python train.py --moe_layers=[0, 1, 2, 3, 4, 5, 6, 7] --lr_router=0.000183 --init_std_down=0.0249 --lr=0.00509
Below are experts of layer 3 (counted from 0) of a mixture-of-experts language model. Rows are named router (the router's row for the expert), up (a neuron's input weights, with its number), down (a neuron's output weights, with its number) and show model dimensions 640-767. Each number is 50 + 10 x the weight over its row's rms, rounded and kept within 0 to 99.
Before each expert's rows: "gets" lists some tokens that make up at least twice as much of what it gets as of all text. This comes from a sample of Wikipedia text that the model never trained on. Tokens count by the router's weight.

# expert 0
gets: ",", " and", ")", " with", ";", "\""
router:66 53 36 42 46 44 62 49 35 42 49 41 45 43 59 66 47 34 74 49 59 54 48 45 65 47 55 50 48 49 55 59 40 53 64 47 41 67 95 36 55 65 29 48 48 39 49 45 59 63 51 44 52 58 55 52 55 49 49 50 44 45 61 53 58 49 59 48 55 61 38 61 35 47 56 33 52 41 86 52 50 52 46 52 44 55 58 64 56 48 57 51 74 71 65 50 64 52 49 63 52 41 51 43 53 50 52 47 51 47 44 64 67 54 32 49 55 53 42 63 50 69 45 53 52 38 53 63
up0:58 54 38 44 48 50 52 42 74 30 57 56 45 64 47 57 44 35 49 47 48 66 42 49 48 41 48 49 56 62 38 69 39 54 62 59 59 53 50 44 45 74 49 48 59 59 52 41 61 46 40 55 38 53 55 49 45 54 58 64 52 49 63 52 45 36 46 51 31 33 41 58 35 60 39 37 49 50 69 51 46 37 44 49 44 53 50 54 59 80 46 36 38 49 33 55 57 61 35 50 48 40 63 56 48 48 55 42 37 60 31 59 45 44 28 34 55 41 46 49 34 56 43 48 54 57 44 48
down0:48 60 57 43 39 49 46 46 54 64 51 52 39 50 48 74 49 30 52 43 49 49 58 31 65 56 54 35 45 39 46 58 58 54 50 57 38 31 61 57 47 38 40 50 41 32 59 58 37 52 69 32 61 55 55 46 66 49 56 57 53 32 44 32 47 55 51 61 37 54 58 53 36 34 32 67 74 54 60 31 59 54 37 53 51 58 47 58 44 71 51 63 64 34 47 44 31 43 42 57 43 54 37 43 41 40 64 46 55 58 64 54 49 49 61 56 61 62 69 45 29 13 43 42 32 55 31 68
up1:50 55 52 54 41 35 60 40 43 49 58 43 58 36 41 37 61 48 48 40 48 38 45 46 56 51 59 55 36 59 43 67 40 52 65 38 45 29 62 48 62 54 66 54 46 49 21 65 39 63 32 41 50 58 51 60 49 49 57 51 45 34 39 52 46 62 67 28 53 46 55 57 64 42 23 64 55 56 53 38 43 38 43 46 39 57 43 64 43 36 52 37 41 54 40 64 37 63 48 45 54 53 39 41 61 30 49 45 56 39 52 68 48 39 48 46 36 46 53 63 46 36 36 61 45 42 32 56
down1:62 58 56 59 60 49 51 54 63 58 38 49 59 56 55 61 37 54 30 57 53 45 49 60 43 50 47 55 68 48 51 34 48 50 49 60 48 52 59 51 52 37 50 51 48 41 43 39 50 44 29 46 61 39 55 46 51 43 51 55 46 39 43 56 33 53 48 55 42 62 58 57 40 60 44 56 62 68 66 51 64 42 38 38 41 60 52 37 56 26 52 43 49 44 57 48 52 52 60 64 42 70 54 46 56 58 65 54 51 33 39 55 39 39 51 37 55 44 49 42 44 58 52 55 50 42 59 33
up2:43 67 42 43 38 51 27 52 36 58 44 49 46 53 56 40 47 52 54 41 43 46 34 58 38 56 41 50 61 52 43 26 51 45 65 58 50 27 60 56 45 49 54 54 46 73 30 59 62 54 33 49 37 48 36 51 50 59 64 68 54 47 46 61 60 54 58 49 40 35 27 63 49 70 35 51 47 49 48 59 24 60 43 48 57 52 49 49 48 43 56 53 46 48 45 47 52 56 28 55 37 59 59 46 38 54 45 48 66 35 33 70 65 41 33 43 56 49 63 55 49 52 27 53 57 52 37 54
down2:49 61 48 40 59 56 51 50 46 55 62 56 43 54 43 54 46 44 56 47 39 62 63 52 51 55 56 48 55 43 50 41 61 38 56 42 46 63 63 51 55 52 59 62 51 52 45 56 41 48 37 50 47 48 52 45 48 44 43 50 29 45 50 44 68 46 38 57 31 47 57 46 48 55 56 37 64 56 55 62 53 35 37 50 36 60 49 50 54 61 61 52 52 40 52 61 39 57 51 56 54 50 63 50 47 52 46 35 54 57 45 39 62 62 45 68 60 76 63 50 39 47 53 64 57 51 58 41
up3:41 54 46 55 54 60 61 54 52 53 57 55 52 48 54 46 31 47 55 57 52 50 53 47 49 40 43 67 22 74 49 46 44 54 55 61 42 40 60 45 62 57 51 37 58 27 43 58 44 55 51 42 43 31 55 62 56 46 36 52 56 41 42 45 54 52 49 56 60 46 54 65 45 56 30 37 54 63 70 53 34 74 56 45 30 61 58 53 63 39 58 50 41 34 63 64 68 43 62 68 37 39 51 74 59 55 49 37 48 56 50 47 43 49 44 56 44 58 49 57 49 59 50 51 55 62 65 46
down3:62 43 60 57 48 46 47 56 49 52 42 54 53 62 39 66 57 50 44 64 50 51 54 56 36 56 43 58 55 65 49 51 42 46 45 42 51 36 62 43 51 49 35 62 56 55 55 47 48 49 48 32 46 59 49 42 55 49 57 24 61 43 49 49 46 48 57 57 59 53 41 45 44 49 58 50 55 66 56 52 43 45 37 40 46 46 52 51 64 55 72 44 61 59 72 49 34 59 37 49 73 51 49 60 39 49 60 56 64 35 56 52 37 53 52 40 56 63 50 55 42 45 59 70 56 58 44 50
up4:76 35 39 33 59 55 43 73 58 42 47 36 31 47 56 50 46 45 46 55 47 49 65 49 55 64 64 55 42 46 64 59 63 50 47 61 57 61 47 44 63 54 58 40 54 44 48 61 44 46 55 50 69 40 56 51 69 45 47 48 62 57 38 48 47 46 41 54 47 47 30 30 26 49 41 44 48 60 52 45 47 47 61 57 50 62 64 42 53 45 63 44 68 52 49 46 66 54 42 54 63 55 63 66 49 59 41 37 47 43 48 42 57 54 43 63 58 44 63 47 33 34 65 37 53 36 44 53
down4:45 50 42 52 45 50 60 54 65 50 40 85 74 57 44 43 52 44 48 38 45 54 63 48 62 49 45 34 49 66 54 41 46 71 49 46 70 33 59 44 40 49 53 37 47 50 51 44 47 47 40 34 45 66 69 71 53 57 50 44 65 54 69 42 40 44 58 59 27 55 43 49 47 75 45 43 83 36 46 37 45 45 43 30 61 53 56 43 46 61 43 38 49 48 66 39 59 59 50 55 47 48 40 44 52 41 53 53 44 57 48 46 57 65 53 36 36 53 45 48 43 37 49 52 60 51 22 65
up5:49 55 38 54 48 51 52 58 38 53 58 56 51 45 53 51 71 40 56 52 43 57 55 34 49 55 39 42 50 36 41 58 45 46 58 37 54 63 47 46 51 58 50 52 45 36 64 53 58 47 35 36 56 41 55 38 60 57 50 50 65 56 44 56 45 35 47 70 55 29 37 61 43 46 46 29 48 44 47 55 41 60 36 53 39 44 39 52 41 54 43 58 58 64 41 37 50 51 53 37 65 32 44 35 55 47 53 53 49 56 45 69 51 50 34 37 58 54 62 29 42 71 54 52 39 38 45 39
down5:57 36 62 46 43 51 43 59 56 74 56 57 51 50 53 46 52 61 51 49 75 33 52 67 43 53 45 46 64 43 38 55 59 67 43 49 61 48 59 61 79 46 57 52 34 53 43 53 51 52 49 56 46 40 51 54 42 26 41 57 53 42 54 58 40 49 59 56 57 78 59 75 64 37 68 48 55 41 43 75 50 54 52 48 37 56 54 72 54 37 51 32 55 59 47 52 48 41 49 51 33 63 61 53 71 60 53 37 42 48 54 63 59 45 57 74 55 65 41 60 55 38 42 33 55 46 44 60
up6:49 47 32 68 37 57 50 55 50 37 68 50 64 50 53 66 38 57 42 61 59 40 52 42 32 51 51 35 70 51 54 50 42 59 66 30 45 56 43 58 54 53 51 48 42 39 48 59 46 72 56 52 50 41 43 52 56 55 51 59 53 48 47 61 46 53 31 57 44 57 51 44 33 40 66 52 42 55 51 64 41 60 45 52 63 43 34 72 64 55 36 68 56 45 46 58 54 41 43 63 33 34 43 71 47 54 59 64 59 51 50 58 62 49 46 32 69 55 50 47 44 69 61 56 43 58 73 51
down6:54 61 43 35 57 66 74 45 55 61 38 59 47 34 66 63 36 39 58 68 44 52 52 58 49 45 45 59 48 54 51 46 61 55 63 54 42 46 46 54 34 35 46 52 43 31 47 44 54 39 50 46 51 44 50 45 54 39 56 59 70 51 46 62 64 73 44 44 48 36 58 51 56 42 63 60 49 62 51 61 40 39 62 41 56 48 58 59 51 51 60 66 44 53 50 44 29 46 64 42 57 42 50 62 44 54 58 48 45 55 61 30 51 42 59 50 40 54 64 57 48 52 54 45 30 44 42 38
up7:61 34 51 34 41 47 55 48 44 27 50 56 49 52 58 67 38 29 53 47 50 40 56 61 40 66 57 63 68 60 50 40 57 59 53 46 50 57 48 47 51 39 45 46 65 54 41 56 36 69 50 59 39 53 53 36 48 67 41 64 55 42 46 37 72 53 64 43 49 78 47 57 30 46 57 60 52 35 59 54 46 32 69 66 59 48 53 56 49 38 46 41 58 55 59 47 63 63 41 55 35 59 77 50 53 61 56 46 42 35 51 40 49 52 49 46 50 54 44 39 64 54 60 58 24 61 74 57
down7:36 57 49 68 37 51 52 27 58 65 58 39 47 65 46 56 36 34 57 54 65 48 58 35 52 59 35 54 43 35 56 45 54 51 58 61 64 35 44 41 45 68 41 48 52 52 71 38 51 51 44 45 57 62 67 43 41 31 56 47 77 46 53 50 58 46 48 55 69 43 49 42 48 47 47 60 65 46 61 35 39 51 47 46 56 58 50 58 55 44 39 48 48 44 39 45 46 56 65 52 42 40 63 45 63 43 49 46 41 49 52 46 27 38 43 43 33 39 49 55 53 49 50 47 58 39 44 46
up8:57 54 55 36 52 47 52 58 41 54 41 29 74 43 62 55 51 54 56 46 49 51 45 53 58 53 59 46 61 51 47 50 43 49 73 43 71 47 48 47 44 58 63 58 64 56 40 60 57 46 49 54 48 46 50 51 60 47 58 50 44 58 55 41 71 69 34 63 43 23 64 47 50 51 41 47 57 37 54 54 60 42 60 48 43 65 49 54 46 22 56 50 35 67 56 45 36 53 65 62 58 39 39 24 60 48 48 46 43 43 65 54 61 56 32 94 56 50 43 62 47 40 66 48 55 44 40 67
down8:42 40 51 44 58 59 59 67 69 56 34 57 54 54 46 49 45 43 47 61 73 61 60 48 65 50 54 39 44 49 42 51 41 58 50 59 46 43 45 55 66 42 46 57 42 56 38 62 61 77 53 44 48 35 52 30 46 31 54 52 43 49 43 71 43 55 55 40 41 54 49 52 56 43 42 49 43 39 47 37 50 59 51 63 49 39 48 48 48 36 60 52 43 46 52 50 35 47 48 40 24 62 53 34 46 65 34 53 58 39 52 37 43 56 45 61 58 45 70 36 57 44 61 26 47 56 53 36
up9:51 66 51 43 55 50 53 52 45 61 56 59 34 68 62 40 38 39 57 51 62 37 39 41 36 51 50 60 61 60 63 53 36 44 70 49 34 37 50 34 46 41 37 27 47 39 38 40 45 55 49 37 56 57 66 70 57 30 44 56 42 62 48 50 40 54 56 54 64 55 53 59 62 55 55 28 60 53 73 61 26 48 33 56 44 65 51 50 35 50 49 44 47 48 58 40 56 37 55 46 46 62 51 46 65 38 64 72 47 63 37 61 41 55 47 55 45 46 60 63 37 64 59 57 55 50 46 58
down9:54 40 45 39 33 42 41 54 58 51 51 39 36 45 48 53 50 59 42 48 58 56 53 41 59 51 60 52 43 41 44 39 53 48 52 57 52 56 43 80 57 63 53 36 45 43 51 58 65 54 51 51 33 50 40 35 45 78 61 43 44 42 58 51 52 43 26 51 35 53 36 56 52 48 47 51 59 49 57 61 53 36 35 61 56 51 57 46 40 49 42 56 54 56 52 54 67 36 55 44 53 53 63 48 33 54 49 59 35 48 45 46 47 49 39 50 43 45 38 56 49 37 60 74 46 57 55 54
up10:36 54 54 50 45 56 50 47 74 62 50 36 57 49 34 49 71 68 28 49 45 65 56 54 49 34 41 48 45 56 42 36 49 35 58 45 28 52 55 36 42 45 42 43 42 45 62 60 48 49 46 61 41 67 57 51 53 64 47 38 32 53 77 44 61 54 43 55 41 51 56 48 52 46 62 51 43 18 53 42 55 54 51 54 26 50 29 60 56 57 44 42 42 52 52 45 36 71 50 57 44 42 41 55 47 53 59 56 54 55 43 57 64 37 54 63 52 54 40 63 43 60 36 49 54 39 27 52
down10:45 53 62 53 33 58 49 47 52 57 33 54 63 69 37 34 45 55 51 51 61 54 52 56 52 58 55 37 61 42 37 49 47 43 51 42 44 44 38 48 59 50 62 32 42 54 44 36 42 36 58 53 45 63 55 35 64 58 47 40 49 47 48 54 30 47 39 42 60 56 33 53 41 52 40 53 55 32 37 57 57 56 39 56 43 50 44 60 42 44 39 35 49 48 39 49 36 60 41 48 70 58 68 49 43 53 47 48 53 55 59 47 47 42 49 41 61 36 54 51 53 42 72 55 48 55 55 51
up11:59 44 40 45 29 47 47 69 52 54 33 49 42 55 58 59 41 50 62 53 45 59 30 51 58 55 50 70 50 39 49 39 70 59 31 56 47 61 46 44 43 62 43 61 77 55 51 63 66 59 48 38 36 46 66 36 77 53 65 43 55 55 49 54 50 37 59 57 52 62 48 47 52 63 51 49 48 62 55 44 42 56 57 35 42 52 57 43 45 47 28 53 49 69 59 32 38 59 45 69 57 57 53 55 61 55 53 63 56 48 57 36 53 54 40 62 61 47 56 39 45 52 48 48 57 43 53 66
down11:47 41 59 56 52 37 55 46 47 43 65 70 53 37 46 43 50 58 32 50 42 38 38 53 40 60 49 43 53 50 43 48 46 37 45 28 52 57 62 57 26 52 56 55 39 48 61 49 43 65 55 72 46 57 50 50 47 32 31 66 47 50 44 67 36 41 44 64 53 51 67 74 52 46 46 37 44 59 47 63 53 59 46 70 48 28 49 52 26 69 68 39 59 45 55 63 37 52 64 45 57 55 33 37 50 47 44 48 60 67 49 42 51 54 63 58 56 35 56 48 47 43 56 36 40 53 47 52
up12:57 59 77 43 67 30 55 46 59 39 32 38 54 60 51 43 62 55 46 59 42 53 59 48 46 36 53 48 51 69 60 32 51 46 48 57 45 66 44 36 49 56 71 35 41 42 36 61 46 47 44 43 48 40 49 55 66 38 46 54 55 48 32 43 52 49 49 65 49 48 42 61 38 53 29 55 61 42 57 31 49 50 64 42 35 47 59 44 61 59 69 40 50 50 37 49 58 41 33 52 49 62 46 71 37 52 41 46 64 39 46 60 61 43 43 60 40 49 40 52 48 56 31 60 34 45 62 44
down12:52 48 49 51 42 42 46 51 56 65 49 55 38 32 47 50 41 49 51 64 33 60 54 55 37 49 47 51 48 44 53 39 52 42 40 57 63 39 55 54 64 59 58 46 52 30 50 43 52 43 43 34 39 54 45 57 63 24 36 66 49 47 56 44 48 45 37 52 50 58 42 75 63 56 40 55 50 42 64 60 39 47 47 62 56 47 54 43 36 49 59 54 53 50 45 46 53 41 53 40 58 55 34 49 52 41 55 61 54 48 50 51 58 54 50 46 41 47 50 60 65 52 51 42 52 51 30 42
up13:37 50 51 48 65 53 46 47 43 47 59 38 43 55 51 38 62 52 48 42 48 53 58 49 48 40 56 42 73 49 59 47 39 38 60 40 49 54 49 44 54 45 46 54 42 66 53 41 62 50 27 34 65 59 43 69 45 65 69 45 61 51 32 38 57 34 56 51 60 49 48 50 51 52 47 59 52 34 41 42 45 64 46 67 58 80 49 53 37 47 36 47 49 56 45 53 45 56 48 47 43 58 58 55 50 31 40 36 59 35 66 46 51 61 39 75 41 43 45 41 35 65 60 49 41 52 57 63
down13:27 55 67 62 41 50 54 33 37 52 46 54 41 51 44 57 54 70 69 56 30 47 34 58 46 43 50 57 46 66 38 47 50 49 52 77 44 44 36 44 45 58 48 51 54 55 53 65 46 45 62 39 47 51 44 42 70 43 44 55 52 46 49 62 62 46 71 36 50 74 50 43 48 64 41 49 70 59 55 44 44 43 44 52 48 33 47 47 44 41 55 53 52 58 41 40 42 63 40 41 48 47 37 44 47 41 44 57 41 53 64 59 35 51 51 40 66 52 57 54 53 52 51 42 45 44 32 51
up14:54 72 38 60 52 59 47 52 52 40 57 53 30 60 70 40 57 46 52 35 44 44 33 55 37 69 45 53 68 43 55 45 44 58 48 48 60 43 57 34 45 46 59 45 44 46 58 57 50 53 47 55 54 60 61 42 45 49 47 43 56 51 55 49 49 52 47 64 52 54 62 35 50 36 37 58 45 69 61 31 53 42 45 52 34 48 61 73 52 67 51 57 42 52 53 44 65 47 35 46 47 48 65 45 44 47 61 29 35 50 50 44 55 52 51 31 33 52 50 53 38 37 35 40 71 39 58 38
down14:69 50 43 59 60 41 55 49 57 45 30 37 49 43 65 32 38 41 43 59 47 71 45 35 67 32 30 57 56 46 78 46 36 56 47 65 66 51 37 52 43 45 69 43 55 49 45 45 48 56 55 32 58 43 34 82 34 69 48 54 55 67 57 45 46 56 33 71 52 34 44 46 35 49 46 64 58 63 50 38 61 38 58 56 55 46 49 46 59 51 50 59 50 56 33 60 34 65 57 39 47 72 64 33 64 53 60 58 67 60 58 45 66 42 44 50 55 46 46 47 57 43 70 61 51 61 58 71
up15:46 23 69 39 50 58 50 33 46 39 42 47 44 47 44 56 66 51 60 51 35 40 52 47 36 46 52 38 48 60 40 40 47 57 41 41 43 58 53 54 63 49 40 51 48 47 57 38 49 41 65 50 24 60 43 37 60 47 48 46 46 59 49 35 38 69 49 62 57 54 48 31 54 66 48 52 43 50 64 75 47 50 44 55 72 41 57 48 73 61 55 62 59 52 52 53 53 63 40 52 66 62 62 34 43 42 57 40 33 53 45 49 54 52 64 45 66 57 60 47 49 53 27 45 53 45 56 49
down15:55 29 49 37 51 43 55 30 59 35 51 59 51 57 37 45 46 53 62 51 47 47 45 47 62 49 58 57 36 47 45 40 61 54 53 36 50 51 39 53 41 52 35 49 57 49 39 55 47 56 32 48 56 57 32 32 40 38 47 55 37 63 44 49 54 51 49 54 50 50 46 15 42 46 65 65 55 48 56 58 51 55 55 60 56 54 39 53 44 62 52 63 53 49 50 53 51 60 70 46 46 38 31 52 53 44 53 58 54 37 52 48 58 48 59 45 46 50 56 37 62 44 45 53 56 54 65 52
up16:65 67 45 52 23 53 52 49 46 36 52 47 47 52 44 76 38 52 47 37 46 37 41 55 62 38 57 41 41 58 48 55 38 69 71 57 47 45 54 56 61 53 53 54 45 31 40 46 55 54 40 53 62 48 53 56 30 54 52 50 46 33 45 58 44 60 73 41 45 48 49 42 58 63 28 51 43 58 61 53 62 47 54 65 52 33 56 52 54 54 39 62 46 47 46 43 66 43 48 63 36 53 49 53 56 67 49 48 54 47 35 59 61 52 59 52 36 43 50 45 46 58 51 55 49 46 58 52
down16:59 43 53 52 39 63 41 39 54 51 51 50 38 49 43 32 57 44 64 49 55 60 55 67 56 77 43 38 52 70 37 42 55 74 35 41 45 53 49 45 43 62 49 55 44 63 51 43 55 39 50 53 62 53 28 43 63 56 55 59 46 30 43 40 37 46 48 49 42 46 53 50 26 37 56 66 62 46 44 63 42 53 47 37 55 40 50 51 64 43 41 48 45 56 37 38 49 50 45 58 61 52 57 31 19 29 56 45 48 74 44 30 55 47 47 44 57 50 53 45 51 63 42 48 64 40 51 51
up17:44 35 61 43 60 47 55 44 49 52 40 47 54 40 59 53 45 52 57 56 43 42 45 65 52 44 33 41 55 65 35 53 56 33 67 48 53 45 36 67 47 75 51 57 60 33 33 61 57 51 53 50 56 66 57 58 56 41 52 43 51 44 50 69 46 65 62 50 53 59 58 40 54 62 54 62 47 43 56 42 51 75 47 60 42 50 57 53 35 61 37 48 48 49 42 36 42 45 71 49 36 15 69 63 50 59 50 60 35 64 47 33 60 42 43 60 64 65 43 36 38 45 47 52 64 66 54 47
down17:47 48 38 41 46 42 66 55 52 35 55 46 61 48 46 50 54 52 60 48 56 55 44 54 49 46 53 43 59 59 51 33 47 56 42 44 57 55 44 37 66 49 47 33 63 43 36 45 64 45 61 45 56 57 44 34 48 63 50 56 55 55 63 54 47 53 55 38 49 60 71 43 67 61 69 48 51 47 63 52 41 61 43 48 52 42 60 64 45 54 51 32 52 66 47 62 41 49 75 46 52 39 56 70 31 44 53 51 42 28 55 44 42 42 55 59 39 34 46 63 66 71 50 57 49 67 49 43
up18:48 38 42 50 61 39 51 58 48 66 51 44 37 63 34 54 28 58 45 35 45 61 29 48 45 42 33 51 63 36 34 68 48 43 51 33 62 64 30 33 44 55 57 48 39 41 62 49 57 38 55 49 49 55 56 36 60 62 33 31 54 31 65 33 54 44 48 52 65 33 42 38 34 51 49 41 57 41 54 52 71 54 52 39 46 49 56 56 61 43 50 43 54 63 45 57 52 35 70 61 49 62 38 65 49 58 56 38 29 52 33 52 37 36 43 57 34 51 45 48 44 64 21 59 44 44 52 43
down18:66 47 60 49 42 55 41 39 40 36 40 53 52 42 64 45 50 41 39 53 67 48 42 51 39 32 49 49 49 46 47 47 53 49 61 36 54 40 33 51 60 38 46 44 58 38 48 44 48 26 64 45 52 55 49 40 40 37 46 39 54 45 52 51 49 36 49 39 65 46 28 45 56 59 59 41 59 55 39 42 67 53 72 47 59 42 58 45 51 56 49 43 53 37 37 46 47 54 29 55 56 53 50 60 51 52 53 56 49 46 48 52 34 42 66 46 62 53 60 49 31 57 35 49 44 51 52 41
up19:67 45 48 44 56 36 36 49 55 47 56 40 50 37 58 58 72 35 51 32 50 54 33 53 26 59 22 44 43 38 50 52 35 63 36 38 37 52 53 44 53 42 44 56 36 53 51 24 44 45 51 65 42 38 47 51 70 57 61 49 41 43 50 56 48 29 56 44 49 46 51 36 57 34 63 41 42 34 43 48 66 54 48 58 65 47 69 51 36 50 61 49 47 50 30 54 48 40 47 51 52 58 52 42 64 65 62 41 41 48 39 52 62 47 46 41 32 57 57 39 49 50 61 53 39 46 54 52
down19:39 37 50 50 46 66 53 55 34 56 51 48 48 53 49 48 59 45 57 54 68 60 33 31 46 25 27 51 61 53 45 43 45 37 70 61 50 53 47 52 52 42 59 56 72 50 49 61 48 52 30 48 61 46 77 54 61 60 32 40 51 55 50 58 47 26 61 52 67 55 43 48 48 33 47 36 58 64 58 61 48 33 51 23 60 53 72 37 53 50 43 69 43 58 48 51 76 58 47 66 54 45 35 63 41 69 44 51 40 52 52 51 46 59 39 59 62 50 43 54 70 59 68 58 49 59 34 59
up20:60 48 50 60 41 55 41 46 45 45 47 26 60 59 48 45 43 41 52 41 35 36 47 35 48 50 51 31 56 55 40 76 44 48 56 47 42 50 52 42 53 45 48 54 31 35 47 34 23 61 34 58 62 24 49 60 48 62 61 43 42 48 50 44 40 54 48 36 44 63 51 58 48 54 42 36 34 45 58 46 63 59 38 55 48 47 57 53 44 63 53 45 44 57 65 41 46 64 64 33 43 58 53 55 48 43 38 52 24 54 49 56 49 47 47 53 50 57 40 53 55 47 57 51 52 42 40 57
down20:44 52 48 31 58 55 47 42 54 64 64 56 60 53 63 47 52 45 45 60 66 63 37 56 59 60 44 54 43 57 47 28 62 39 44 55 45 73 32 52 53 45 58 44 49 37 52 61 54 44 58 56 57 56 47 58 44 60 67 53 59 40 41 53 47 57 61 38 44 43 58 56 48 47 56 32 62 57 71 50 60 46 59 21 43 56 32 49 54 63 57 46 52 60 36 54 50 38 58 43 46 36 35 62 52 67 49 37 44 59 55 58 49 41 46 46 61 47 36 41 66 42 56 43 59 47 35 47
up21:47 48 45 63 60 49 55 39 73 62 42 46 52 39 55 59 43 44 59 58 58 44 37 52 46 40 65 72 71 50 51 50 53 44 48 62 51 39 40 56 44 52 64 55 51 53 69 62 49 36 54 40 65 69 50 70 34 54 43 53 67 59 35 61 49 54 57 48 49 55 41 55 25 61 66 49 64 48 60 55 52 45 35 56 61 46 51 59 39 43 39 50 70 34 56 57 47 68 48 61 35 47 38 40 50 59 59 35 48 44 69 59 54 47 48 52 68 44 44 60 43 54 59 59 57 67 33 63
down21:67 50 57 52 38 43 44 39 56 20 54 59 55 62 41 46 38 37 56 46 37 58 23 48 49 46 46 30 52 33 51 53 34 34 48 47 50 40 54 44 51 57 49 60 51 44 47 40 47 48 59 31 44 50 51 37 36 46 48 37 48 43 41 63 26 34 49 50 56 26 37 39 50 58 53 64 67 39 38 51 75 60 55 60 49 56 75 46 30 44 80 63 63 42 47 56 35 57 71 52 59 37 31 55 62 51 42 63 53 62 62 52 30 42 61 36 50 48 60 36 29 50 60 56 55 50 22 59
up22:56 27 60 56 60 54 47 54 49 39 41 51 50 44 61 40 57 59 50 47 68 50 54 45 58 49 59 67 49 48 62 44 45 62 49 31 58 47 57 50 68 68 55 46 43 43 51 57 56 65 57 46 64 53 27 47 53 36 55 40 37 56 35 40 61 49 52 51 37 64 39 54 44 30 69 42 48 52 62 48 38 55 64 51 47 51 35 38 71 39 53 52 32 59 53 52 48 48 47 48 54 43 78 38 63 48 49 44 53 48 50 54 54 55 59 59 48 55 50 75 53 38 56 37 30 45 43 46
down22:44 32 48 42 29 53 46 52 64 67 44 56 51 70 53 50 51 60 39 64 43 29 54 60 53 60 32 52 40 34 55 52 49 44 41 53 60 50 65 60 42 42 51 48 59 35 56 37 28 66 44 63 57 34 34 53 51 50 45 36 52 60 25 55 47 36 41 57 67 56 57 52 39 69 42 58 39 48 54 43 55 62 40 58 41 37 64 52 59 59 63 32 54 63 47 56 33 36 69 50 55 44 39 44 72 50 40 45 62 49 43 43 53 37 47 46 64 53 29 40 46 40 54 68 40 65 52 43
up23:65 35 52 76 58 55 57 64 55 74 66 57 62 62 37 26 50 41 50 59 48 55 39 55 43 62 46 45 47 60 56 45 49 50 37 57 47 58 54 33 54 43 34 52 52 46 59 54 54 54 50 40 54 52 64 56 41 48 47 41 40 48 53 58 47 36 43 48 54 49 58 53 55 61 56 53 40 59 66 59 49 42 46 49 51 56 51 58 57 59 48 58 48 43 52 54 51 49 32 56 40 46 31 60 56 39 63 52 38 82 56 63 57 45 35 63 71 73 49 30 69 49 53 48 32 58 67 45
down23:51 47 58 58 72 54 44 51 54 54 50 51 54 45 45 46 34 58 38 49 32 46 38 60 56 32 51 58 52 51 44 43 39 49 58 61 54 51 47 36 56 51 50 55 53 37 46 41 54 34 56 57 46 48 52 66 66 59 64 43 80 54 48 44 56 44 51 56 33 39 37 63 44 48 46 31 70 37 54 57 43 56 52 62 53 53 43 41 52 50 42 49 72 47 54 56 44 46 40 58 48 65 56 50 41 29 66 67 44 57 45 60 56 40 52 44 54 57 29 42 75 54 43 51 27 65 51 47
up24:45 59 28 65 51 28 30 44 40 44 52 47 58 52 35 50 61 51 49 48 49 50 38 32 65 62 43 64 54 46 28 40 68 41 56 51 41 57 46 46 44 47 45 53 47 41 56 66 61 38 62 46 29 50 66 54 34 33 39 55 52 65 48 47 53 75 47 39 54 54 59 54 51 46 35 50 54 51 52 69 63 42 41 49 25 37 42 45 34 50 47 31 83 53 51 52 52 50 52 54 52 58 53 61 44 45 45 60 56 58 58 39 53 52 78 65 61 53 38 45 62 51 55 40 50 47 53 52
down24:60 43 32 60 46 41 48 63 46 44 58 48 44 48 30 47 43 52 65 50 44 48 71 36 41 54 60 47 44 50 63 54 35 65 42 36 43 47 63 48 41 63 53 41 53 58 50 41 57 56 52 47 63 45 47 54 51 33 58 48 61 47 68 56 27 59 50 50 58 50 53 58 72 54 57 51 70 46 46 57 45 53 43 48 41 39 49 42 61 69 56 46 35 59 49 38 61 43 53 34 57 67 71 59 51 49 61 57 65 55 47 40 51 48 52 50 46 48 53 37 46 55 54 55 51 52 19 52
up25:62 61 38 59 56 33 39 41 53 36 50 46 50 43 51 35 72 53 58 51 55 58 47 60 49 51 39 39 43 43 49 44 47 52 21 36 57 55 42 49 48 68 38 48 56 42 38 50 71 45 66 45 52 46 49 54 68 49 50 45 58 49 46 62 58 53 47 70 48 61 64 48 57 52 53 45 70 55 63 65 69 47 46 55 46 68 60 54 21 61 62 43 51 53 47 72 49 44 57 56 45 27 51 33 40 68 64 45 34 49 50 52 45 49 48 58 36 50 44 52 47 67 50 58 55 47 54 48
down25:72 57 61 51 59 49 59 50 37 49 59 37 66 50 40 63 48 34 54 48 52 50 44 21 68 61 46 50 37 48 57 46 48 53 43 60 23 52 53 52 46 35 40 47 54 57 65 54 37 34 47 42 50 52 35 39 43 53 38 57 57 34 64 38 52 46 52 49 48 51 53 51 61 47 45 52 39 57 57 58 62 59 44 33 47 55 79 41 41 47 38 63 52 43 59 48 60 38 47 54 40 42 53 47 46 35 26 61 56 47 66 48 49 45 65 35 46 46 42 51 47 34 59 62 46 55 42 55
up26:38 38 50 51 52 52 46 65 49 58 61 58 34 64 38 49 45 54 45 45 51 47 39 57 56 37 34 49 52 72 50 47 35 40 50 40 58 63 61 58 65 46 59 58 54 49 44 46 59 63 50 58 46 46 43 45 47 35 40 56 55 50 46 60 52 59 51 55 53 44 62 38 57 60 68 67 56 43 62 55 42 61 47 46 42 46 48 42 49 42 70 61 67 47 38 47 44 40 47 36 30 34 44 51 62 48 51 50 51 59 26 35 43 26 50 53 45 43 54 57 64 43 53 55 54 36 62 68
down26:59 38 61 74 49 36 47 54 59 32 47 54 64 47 39 59 55 50 46 45 34 48 54 36 55 49 42 63 46 47 50 50 43 42 59 38 44 45 52 38 49 54 59 54 35 43 35 41 57 56 43 68 54 26 38 54 45 60 49 28 54 53 63 27 38 56 49 44 59 58 69 44 59 77 55 60 44 43 37 36 47 52 43 51 62 39 52 60 56 42 40 71 44 66 38 44 41 48 63 40 75 43 40 54 42 64 58 45 73 51 41 50 35 46 55 45 33 38 57 58 62 48 49 34 55 63 39 47